Weights of a small mixture-of-experts language model, trained from scratch on English Wikipedia: a softmax router.
Below are experts of layer 3 (counted from 0) of a mixture-of-experts language model. Rows are named router (the router's row for the expert), gate (a neuron's input weights, with its number), up (a neuron's input weights, with its number), down (a neuron's output weights, with its number) and show model dimensions 0-127. Each number is 128 + 32 x the weight over its row's rms, rounded and kept within 0 to 255.
Before each expert's rows: a language model's description of what the expert responds to. This comes from a sample of Wikipedia text that the model never trained on.

# expert 54
It responds to: Table and list markup. Pipes, hyphen bullets and == heading markers starting table rows, list items and section titles, plus ust inside industry and industrial.
router [172 108 117  89 135 135 179 137  68 111 123 147 102 147 162 143 177  96 135  86 118 152 119 107  68 147 102 175 199 143 127 169 109  94  99 146 105 158 135 157 169 158 124  95 107 155 128 170 106 104 131 155 177 153  99 161 113  94 135 195 158 190 155 163 180 161  94 109 132 163 148 161 148 143 115 121 129 181  97 136 107  97 109 160 201 109 140  84 168 177 186 118 158 142 122 158 133 131  80 103 153 118 182 144  92 138 102 169  89 169 163  85 166 120 127 157 141 166 178 200  97 106 136 168 154 155 103 125]
gate0 [164  97 122 147 189 164 108  90 156 170 119 106  77  82 150  83 168 132 107 124 109 106 104 170 129 188 131  86 139 149 205  85 110 148 158 111 126 156 154 168 127 118 186 177 139 146 144 121 101  79 132 119 185 132 139 140 157  71  96 135  82 215 146 134 134 138 138 139 123 175 153 121 125 128 127 125 133 152  71 121 111  99  83 142  84 164 146 213 130 130 139  73  94 145 142 126 122 163  99 111 145  95 138 135 165 111 156 178 117 202 164 187  95 138 102 163 118 151 142 105 192 116 163 136 118 117 156  78]
up0 [135 123 143  97 142 149 107 137 124 123 168 160 133 145 183 142 151  69 143 105 115 164 138  78 141 180 142 101 147 120 139  87 158  92 145 118 144 155 136 155 122  71 138 123 141 144 117 150 149 188 113 101  86 102 113  97  95 178 143 114 106 107 126  93 127 134 100  75 118 136 165 142 170 189 196 141  60 120 124 126 137 129  83 129 137  84 117 120  89 116 132 203  50  86 144 107  69 196 184 147 175 136 116 159 116 130 159  76  95  71 194  99  52 149  99 101 114 162 123 105  91  98 106 177 135 116 117 135]
down0 [ 76 184 173 166 134 140 184 167  88 100 122 143 136 117 180 177  85 103  87 137 111 171 140 162 170 150 139  91 112 159 145 128 179  79  85 137  93 122 168  64 103 152 104 131 101 105 153  86 108 176 102 146 119 164 128 102 120 134 212 132 128 150  79 180 164 129  98 161 127 113 139 153 105 148 157 109 147 111 149 121 107 148  79 120 179 154 103  66 106 181 141 177 157 155 102  86  93 153 168 134 121 140  92 105 171  98 105  93 125  94 156 134 175 168  95 112 116  67 111 124 166 126 130 120 186 159 160 167]

# expert 1
It responds to: Mid-word name pieces. Word pieces and raw bytes inside place and foreign names, like -d- in Île-de-France, Wash-ington, Tombig-b-ee, and non-Latin characters.
router [194  96 104 114 153 116 169 164  90 102 113 159  97 146 213 170 174  68 125  86 125 161 122 133 104 174 127 147 123 107 144 143 123 118 110 170 120 170 129 143 177 136 106 122  89 139 146 148 101  94 125 152 151 112 127 147 133  99 158 133 145 162 185 147 134 152 109 120 120 141 153 139 168 182  91  76 123 173 132 154  81  87 115 183 161 123 157  69 133 173 176 125 108 139  97 127 167 143 112  90 150  91 134 179  67 179  92 193 110 135 129  75 175 103 103 143 144 155 188 150  89 116 131 163 175 198  94 116]
gate2 [197  72 146 169 135 113 133 153 112 171 121 131  89 147 190  56 152  67 120 118 111 145 151 134 106 184 118 194 146 121 115 159 142 135  46 155 135 136 140 126  94  94  68 143 144 127 155 139 122 105 127 158 153 149 155 134 144  92 148 109 128 139 235 101 155 143 119 159  83 123  95 108 155 138 142 127 140 115 161 135 151  56 117 194 101 136 153  92 166 119 135 117 106 161  98 135 127 177 125 114 133  92 136 127  64 159 178 121 136 127 135 151 167  79 111 109 137 152 136 123 144 157 161  55 175 202 112 155]
up2 [133 141  90  90  94  88 169  87 114 117 152  94 143 118  98 136 168 124 146 131 113 100 143 105 191 105 113 164 124 144  49 181 111 102 156  99 135 151 108  70 121 124 189 103  85 121  95 164 197 120 126  80  50 112 167 139 130 181 119 154 121 120 133 131 111 148 158  97 127  80 165 150 150 122 158 140 108 159 128  73  84 201 134  96  90 128  71 132  88 117 143 143 115 131 135 168 151  84 140 108 135 195 132  99 158  97 126 168  71 128 136 148  62 168 149 124 150  85 145 142 107 126 130 143  71  55 101 108]
down2 [ 79 136  93 156 134  83 168 108 159 130 174 120 159  86 128 137  37 153 160 153 163 106 121 130  97 168 149 192 212 105 133 130 161 174 153  60 127  99  99 210  76 124  96 115 109 120 138  93 144 122 140 133 136 119 149 151 158 104 163 120 105  92 157  74  92 155 119 130  92 122 131 102 113 150 114  87 134 140  75 189 107 126 150 133 173 102 152 186 122 158 109 183 120 124 140 235 119 136 174 134 140 134 138 135 131 178 105  90 146 167  94  91 137 122 102 184 154 160 143 153 139 111 133 156 124 107 138 156]

# expert 50
It responds to: Line-start markup. List dashes, pipes, heading equals signs and the after line breaks, plus was, born, by in infobox and biography openings.
router [146  98 101  86 171 100 146 163  76  94 131 148  85 163 147 168 138  70 143 107 143 179 107 108  84 158 127 188 143 103 150 200 122 123 135 145 130 153 114 126 140 149 134 111  90 146 144 140  77 104 113 171 157 170  98 171 128 136 162 143 141 169 169 159 195 161  99  81 121 149 143 168 126 190 119 116  89 143  94 134 106  96  71 179 144 115 140  78 183 136 177 116 129 127  71 130 170 133  94  74 157 108 177 131 107 142 109 163 124 165 144  79 168 138  93 192 124 181 160 183  76  92 158 136 129 134 105 112]
gate8 [139 158 140  80 195 129 127 148 111 158  95 167  66 126 128  96 130 109 109 117  89 156 112 121  78 152 133 124  86 104 126 124 204 150 139 151 124 156 118 145 149 132 121 101 116 126 111 143  83 131 159  72 120 145 115 143 126 140 153 148 131 130 110 143 205 145 131  90 155 186 117 202 121 167 108 162 119 156 116 167 116 109  88 134 181 124 137  82 126  77 129 145 158  38 138 122 123  95 109  70 148  77 165 132 150 194 157 158 135 139 209  96 128 121  87 135 123 143 126 165  28 144 198 126 109  89 115 118]
up8 [ 93 120 135 133  85 139 158 104 131  90 114  95 185 130 146 175 119 121 137 104 102  62 148 145 112  93  95 127 183 121 110 169  30 137 134 146  84 137 144 137 136 118  91 123 137 122 193 152 189 124  82 186 133 111 125 141 108 113 122 148 123 140 173 121 108 148 122 129 109 102 128  75 157  43  84  84 131 151 109 135 125 134 148 135 148  93 140 155 146 168 101  84 133 151  82 185 151 152 115 133 143 126 150 136 109 101  67 128  55 157  76  99 112 126 139 160 118 162 162  92 236  98 170 170 140 177 110 122]
down8 [177 112  92 155 152 184 143 169  96 112 153 126 110 135 152 152 103 111 126 103 129 153 110 149 144 109  94 174  56 130 166 140 195  36 117 129 133 195 112 193  54 168 103 191 134 162  94 122 115  94 134  98 167 149 124  78  87 144 172  96 157 115 198 163  93 127 103 136 120 144 115 164 104 104  89 131 100 148  96 112 105 139 179 130 135 176 131 132 114 133 106 120 117  78 168 101 120  81 151  99 141 121 152 115 126 113 164 149 140 113 144 136 194 169  86  77 171 157 139 116 106 110 161 136  76  92 107  90]